{
  "d_model": 160,
  "normalize_top_k": true,
  "beta1": 0.95,
  "grad_clip": 1.0,
  "seq_len": 768
}
Below are experts of layer 3 (counted from 0) of a mixture-of-experts language model. Rows are named router (the router's row for the expert), gate (a neuron's input weights, with its number), up (a neuron's input weights, with its number), down (a neuron's output weights, with its number) and show model dimensions 0-159. Each number is 500 + 40 x the weight over its row's rms, rounded and kept within 0 to 999. Numbers have three digits each.
After each expert's rows: a language model's description of what the expert responds to. This comes from a sample of Wikipedia text that the model never trained on.

# expert 34
router:449484504526542551424507486555475518526574511522557592521515537448506543429537512469547508479551453465499518446450388494467445502463515436531499448487535517542535534533469520479431501446494446487461569508455480511570601522462502499465432457497528483531492431447444446518443537538457451433503510555453500543496533499551525514506507470463497494473494440510535538505527527442547444481551442561491538457456504466528494513500469495433518465437500509440561468499485469518459453550486433
gate1:506504468438578488491460533520552548504485489463467507468475461461422465537465537436545499467494483538572544461521496440544472527530428504490499499402458444462483542576462527392504505501544502526529508526498427484534447477469470580468471545569522503526479498454512493516473457572487542485541541527531490502461508467545507494428487517524401436500503458513488539482439526552460517475476533558612496548445487476494492545457523494495549584507519537500502487480609473478545548468531528
up1:540499494536535535542542540541577534549462446454573560491473453494543494483502507492524403563543516536453385501488495514505531507559513531510514437497539527476563514505476479508471492506633497538539499512442468512479503553541506498549477433470549525484563476518556524485374453487493510458529565478565478484480519462485442487499465470499476525499504450516543481493568480481523506512569535536514517406448489488518385540499498556507516504552513546527502585478521473478470478433492473
down1:486461477463464526483468518520448439468487492627522447492468523575434447491581486509524510440505494510491466440535499539468490476520500462518494462530522461553519504470499510519466533478456474481471488531476487484526446493462502516537427427509476474562500517440521448525517482467538450516526467522426563591492497508471555537528493479546522527458477539472549467466497479484458519561497459483546495460509451500545475435604390491508429428506535426462509489496384439440513552501496564
It responds to: Digits in numbers. Single digits inside years, scores and other numbers, mainly later digits, as in 1836, 2026–27, $23,350.

# expert 5
router:417523441522507603509494520525491475549528485518521508543541591488547499536583541499518470474538484509542515464426407499492435534467536503522458466471434461513502473535502520484482435434451456498449481539437475559502534563459468479508480557480464541505459455463530477575466494501468474431554489513493533517497440509620543533488448463522574505484487385523512559441490528494547471533561501542494548461476448487559507549477525519487539473516514490467508472528529428480467542527522456
gate1:478518530463504522468592439506560522516544397478515470535423552560507560530474526548542558435521419602516419498464507529561457529479507441511539522483488514479496450442491469468477506490496496511503471491501575438584531507554528544496497513553500485468483523462526484484486525432516444466482512496551479474506462607526494535455475480534420508500529510511515493427521555512519517451431578520467520589474413534518520449490521492471490519489493511454472467463454516583548532493548480
up1:501549523476538494501572508565581484500442539506498452444566472497449487555537566546546552512551495518550497468537460519525481483477506482535448590490486527387512485496517443501502535489508465551494500523532496425506529516466468477495515515561440503502492490482467468395487486439460461477510501487573519492501483523599572509497535514471492468476448453499458529431479506515607543521439462537465522467567550537491416424429473510477485495421505452485444484539499519448530458559486519
down1:544495426558481444493540519500465508477432533513502480558539518577543479445482516430531438490473505523517492476519550545463438515498486503483430488501483482529483511485465591511439486540520450523397479482490490536460445576496535504481507529456473615535422498487478549515518473537451564472575430497449492543547508465593521513453490509465516534453571504541447502461513559559509463436491478486511447441535497542493473503444489526418563443489514468483539510467569470480489519547498439
It responds to: Periods and digits. Sentence-ending periods, abbreviation dots, decimal points, and single digits inside numbers and years, such as 2021, 7.9, St.

# expert 53
router:530478476503499500500493474458507472551503424482483546546460468524482521542442466461386542547535510521454532472445499472516527475523506513497526533418360481452541436498542490562572502570524399475518467565479450542529502479477538473544510514481529537494563502438506535524510421465530520528490534501538465482485514492529480479515542486502464498622476465435453487515541528511595507452465467480496495509554559482456468550457481470480437497454545545534532548415475543537497468544505488
gate4:501499423507572505534603508487536443538500514477521570558475476461515603528572536532491533529488529477481492476500468494500469493471549511498494488518458500498499467482537451537528473525545471442481510560490471488497509492534546442512519412475501456504546489458580432584452405500545531514519466533479447542481492467491559438514458529417500499506522434446535479549526516505496449446498428564505545522487445477529473572508468470455490528526589516496589502406492482473453462491499583
up4:504531467517519533458519542514557482560508526488552502566514467457483540553552441544462558501487467456476469507547518387454582475507526461537521488548523513503495452572472449560455554468470554474525438533496445490572463496542548454582473523485493465507522422535546495505503457449482481517489479488488468528454480466446523527557493508507516448450514462552485416530518495520544447495477460473498578481464461468479509529419421443415587543555559486462541449473484497472476484490488566
down4:424523470596433407538562476572574484497500478443532539550561485450490464465502427449506433521555516499465544476515502513475524504520590529494451442546496433489489578561505471504557487488522417475486455440529458519487454533468489461514504520481497444474480469462573445480503534528483482495554517491520520465532522419468523471464453527527520456493532476541495494527508540586501387528533488540486458583477449473533463534508532505502471511535488444499546503467466518522441538432519459
It responds to: Concrete everyday nouns. Common nouns for objects, places and military or engineering things after articles, such as ship, building, water, ground, armour, Railway.

# expert 52
router:463541454503471517472465495482484433524500457535494462536489564555444528471500505498498560466504496491450561482524489520523538511475462526503526517486402541553481474539570505491462502449528432504454474582521483524480453438528564478507465511484499439389479548545546529582545522425476503528503513493470505503537477512447455518545519552501533514512470518513528464399544593488449505499562507410498562443451506560567512480487473400582549532508519524488505497528456522562564478547517542
gate1:517557503530558423462465492461438403563460550509476514528546497539479445567442472526452507503485479529436522515468448507452579503444536515505575479497484515495507491485544571499433548461529556491446500541504505510482485508485451508527449443496502439547501491629530615502439489532512500575460566519561452521508524534460480488554489417518491519539542508525471537507536568448483537515595493453513480441523460501555520528518495502452585540553468504504496531502525506480508508521492486
up1:530472427499525537486452564463518533551497499567478540472512529529419498533495478478474439533545566482495491502493503497447496491463524404460555431494509556446424458463495517486492497511443468490510447486411512546442532471512532460526475509465510481534459490601568509548500462503531463488405556442457477495481468659433499461462496457524494486511490522472490487449526482457490507542545462531460506522474543460477519527439527411467492547544529439511518448537456488561479526517470543
down1:469476458604586515491476532489560555406499520524540425499507455455583518510490426499517524503481559524489478475480573496524480506455468466473453480472463596577503481519504469526499461460497477480479484525417474660563464529451571489522484537521546498517450495465461529523536515468482519476541446520500454537522484465457471605513494521456459492423500551556475511457515453475543477501431519542527551533485499511478487526508531477532546476519540492555539486542543526469459519460505540
It responds to: List separators. Commas, semicolons, pipes and closing parentheses separating items, especially in taxonomy synonym lists and infobox fields, e.g. angulatus; Mey, 1997.

# expert 41
router:515508489485566503510461518506500558494449542537497475496524423497501404562511463486587477474510536487431439535542538528531475611483498467471482502491567493524487505451567497549457532536456578486437484472596485563485513495631453493449485405497462486550481491460506485470551447516468526506488445513501508524575493510539506494432469491504530520486475544467482487511522473476557559464438538535454593558536515500403520499505485514518482485459549437475538495549530540512532489495522547
gate0:503468532518558502531482556537494518523449473523459501526404405545466478486547502550517423444511491419469531505529503522451452482563511486508469497416519434532494496555608499550537478537514506465533520518564460577512462466580512543512540485553557572560505416433522507480494468483528526434484467516520498421520522521493561454500434502489478457541514510451444518524438501483550462463433523517554554490515530563423473525469511512489515503455471513506471439442569499510492543501495540
up0:525520497535490490543474428516491569441463553478442495475488502556426445525514509546584520477523529574537531531509488488468522536495481517535445526509541426519511528456499452644471547476502462521514597507492449505526398435535425512444479457528489489546527506447508491502514500482450548503464494528495520510494555489527501458487429471471472451537421514517461531502502547462507444497446515455568491472511446486450553477568484553433536476466532503546490450560604547528507503540507491
down0:532499472566523437463543516455477526453473485513460485529577438518528460559517511462567422559533532472498537543516534498539466466548512468503598440501560449569530487463499549577478520422445522514556522550558498539485485509513519441447481477498538482496489506468493440513480475498506571448490472498507513472504533546468487493485447471502507446446578478526463474466472561528514463498548512547539574495449418518508483554550456521463488410399421507504559482458466523526453479472457557
It responds to: Word-initial prefixes. First pieces of words beginning with prefixes like pro, con, de, re, un, dis, often in legal or biographical text, plus in and apostrophes.

# expert 55
router:488483556502474482502516516483546516558558466502488488487474514525442437468507533444494476523483525508581515494531469414471476432466508528570473527538490419516505515435419488494530467491528548510519569408494547508531538482415492482560546524518475533535473590449517521479571527371529541437449525538458454453497553488494450506475511524509521478469520486524510502507509522488432489517477491532491395447522489476514505482510486508520464490542511414440375510422472522518451444518550523
gate0:430479517544541526522492502482512491512518497489456490439447520570469450440483556436533490502486541528553498501525540483486526424478512537509493538503388540455496481435456425465462531552529493516525590545511487467516472484468505468570563521499492525472493457468488578500513516368453531521558535527441509457541509483512460502499434535490521488441458524520505481476522469412486527548433462529492441485579557527575506507576446539508423547531524459511467525481479553477422478503529456
up0:489525524464479525488490423460491500544468491501572468444553473494565541571489495521479472539509520466445479545509525494540544541508482484423604532519527439500463498528483561487474513554519470425442558583553528545506539529476539543563459504438462514516519491493482499513487441549502439529459520500582566466472572517465497465473508405513497500555517489580608543436539528534486462473545518517436446448453533513519503449492504445418489512566515456504491476544511510520543533536518447
down0:522532493339473500445496527445454520462465534516449505510491557581484545485469560539600465557481452538512437578494485523483488494521470495511485527477462519524448524463480420539534560444503540476528502527528474479547523481471464491473502482531510560481509643446565525505551500521449503575547514514524462489432450528562479503501515566522486568488462518511470516497476457453461506519550507538455519528488528527523506495477479537491545407510485551548484494466522447422511521461454463
It responds to: Media titles, East Asian. Pieces of titles and names in media and entertainment text, such as Xbox, Japanese characters, episode credits and album names.

# expert 27
router:473497525494449552454490411551505398540457448522501510506531513506485521426505518505516534514493449520486456506526441500528561486471457444517457499468564538564490533538498535484462540441549502546574457529505530467510449457526476510450462485486418487454558576505557520524447507500509540544462458509499508477529415536552474420544576585514547473456486494483534523465447486467426479515527474502517524549481477526551514495509423578425561510489481539568576482549508452550493572503520504
gate1:461562596535570507474573438487526444502507462561485498445521515486431479463484473553505486542437493461505534490527418449457467499538518526484578470411556413548503532482411523504532546426488523534513535484488605552483480630497489495523522511537490492503472539503531482524488539506494524497471541503508512473441474455492484521537458479487513449480549559531536508490530466508491510533470518477481423379510449506479520430450472510534522515443518509407524495486475493491553507498541451
up1:546456567546516551476478560548502526525566489490445482507416466499483535561439538456522506568569458492499477465442518527472498502465508475484520448477427475463500453549578577517565509508448472567519531461455524513492541505493495513428503549539522491497500425489469536498533501497549453506502477439520512576465489515589515490437447458461463475494549471457509544493431536473493494446528525493570487525499555489483483547488531460562495491598461571571515456455420547467436466506438514
down1:538514471554581531518468507488487463514502500539470534436529545460429485541491456545509449558434548503506482509489430513516498434554514534454437484422524562513529481489537546498464546471612561518510469490526481543519495494532504475446580433460423534595543511484464525463489459482451563463558519509457475520487460467467552480512483456486519454472526562518549533436482498481518515511487512482531487517544437507450507494618488444565499565553504463521513518471472531469569533451525417
It responds to: Stat table delimiters. Pipes and semicolons separating cells in sports statistics and results tables, plus dashes, slashes, plus and minus signs.

# expert 12
router:497539451495465476522537485441522464492574453517460476504529478521493455483475500501480580490477492441478515568547506507530627537493538529453477479459426557526575488510462465541463425466495408454527436495512499541435477445489525497503472572546461435443496549527450489595551514528509503508488511488517468435530532487471434473492511491513449514519398442517452509445480577464488500483528481399467597531512533517504537536517542505534486497504558546498492562507524564551540498525497484
gate0:585550538468466435494523503525561479505457526467508451531496429527532477480528508413558472497492491512500529459481402441446490505495414481464474539579481548510497463502559534605487437493430430491475525537490486484541482514503466583553531458579488528448502513487520536529540413454500502429510486504547431416567587451486461472506494476512509529480480444504435455469479499468500502486490491587469510509502507450454532512523515524525540454485478527464476471511500455562568543495558529
up0:470499458495517546495428488499464498543543512548468470456523561510522538513418456590534490471520456521481497525514482511478461533490568423510515504523468508455495459486493489525459590537526602487473503420522547575561531479490469478463480522507485495511442505487458523447484482448546565523403499441461553571478463571444469488523500478458536530557528552522477505534488513484492496452444503576622487545439473471477416537548472549488455486435455493479550513432475499510464491457495546
down0:549446513460594537470523511535532495453506477529544466496469456483463453503555474487518473456506434501487492513522508504466437450494412484397472468551458506528546509457552512407466500483522452487455542545466532589544549478484425518460489525504548515448443481477448529495425522492501478491507487474525521490457516519470483484467554531477517502436444505511577466502478490442568529493472540593499566457570524451473528477528503502545494547399452481584498493564518430503475521409498494
It responds to: Infobox and list labels. Field labels and symbols in structured lists and taxonomy boxes, such as Domain, Authority, Binomial name, Born, Preceded, °, ′, ″, and list-item words.

# expert 1
router:404536423517491526481556491501479529564536527513495495519473551472510434474552566492553521446467442450434552480476564558539464514466487564548477475548511539520527491450444547452544435444475460434482497485479560413526481499441536484443531474526542561526509536568555520499444511531439473506610438525474531519569482463553536554511553523459486473475502420496468514423520512497526495519521503486500526564482464468530483499544466551461478495490466561472431483538448478483508511532451475
gate13:536495496479452489556502520503556527423459519468500503426494523502523536549521516509486448477496431478483555496572552469453427474534510472519405471358541511485550552493565475489517467565440502530460527494485560447496510491467538453516469465463469460557501531488500467519544524580482477495465575471505434505525522441500456503506586453531475442556456473485439419493520480452433501486499521456551510507540502511440461574476522460482490500469459561518499498474531442549479492462450590
up13:561455450558560468476504464530527529471466464543514518562468527461539498510552494478477483527476547530488448458421494525478551526491496527465475549513486527364477489537498498497508490453460504469458453556443451535593589431511505504432558448534519481524514534487548372525494511461512517494503540490519540528513433490495484447528450428496541438428534505434534557498466463518509500532445509491472540451515541464498486464488433500521624532540471522529457458500529540508500470544455503
down13:494476480430500473558496493445532442490450471546460515526537489529533447531517519571541507571452556436573465517495500473557510518428533504535584552530486471549537504554493492536518490547427496516471518536456550470419493533401429505530462497453563520529499465504550553505481476577523557557481474538578452505525514528414510522506558520516513476497469581589523456455494445527524464532508541478589499473495486465494465546481518523547443530447474476458558533484489457527494462553491533
It responds to: Digits in numbers. Single digits inside numbers in tables, coordinates, sports statistics, ISBNs and dates, such as 0 in 2006 or 1 in 1919.

# expert 9
router:549510522481482488485497428515501459504490448473520505505453462604499534451521548480516534515499460457456531480517385473525588497465500431572571528474546477526458529495548531470576553452578477477511512538494556463509452482553470484468503506474455446463532580545550502527453501533575492526429485507480572460546420491539495448487533538458531506460473447486561509475442544475464490510573526490586505544517520512580480538471500561470524515499496502573484530540525426521541558501505465
gate1:423483572518478538489544523468478456519486515511556475453537398537554516544489504561446529495418452512532580495517508471485540474517528530533500439417478393431508489511485449456461489494526511511446488504481500522496445559549470524461565466558528514556424539495524474517472484488557456492430428526477438452522507441495498474527539535527612524578519517475562560506578476534529507441512475541447472479489479483494549569462500498543504512436468494537453500535498542471508480487525447
up1:518532663489535537461512537550506466529533561467539463549567532536503527572561529458551545458496503537452504520525449489459514502474552542455501529497507470518494509478519461437489491512466491497473451518467443503527538534556573505523529500461521422544526473441467455458531452535459484598486530601523490565533478576511528542461478417472538548541498475528506495499557479493482488485486538493475447561498531481543417487529506461407471492503553562518467504453516546546438523507498502
down1:566449499506480375444509449511489492572503476420504446484571491471514549493507543521499579454548545494505461493529457456434426558513535438457505519487596508453472502500522490504433432503527554543502525497475447444499562538508489555521525493576531498500542513479507471489493492500512461510571486563560520521548454512571502526468445425476502485515511504531534497529540477492472548509448485508416550571471526505573531511599562474430445483469450496473427501487513522469470517516503524
It responds to: Table cell separators. Pipe separators between numeric cells in Wikipedia tables, plus semicolons, percent signs and month names like May, March, December.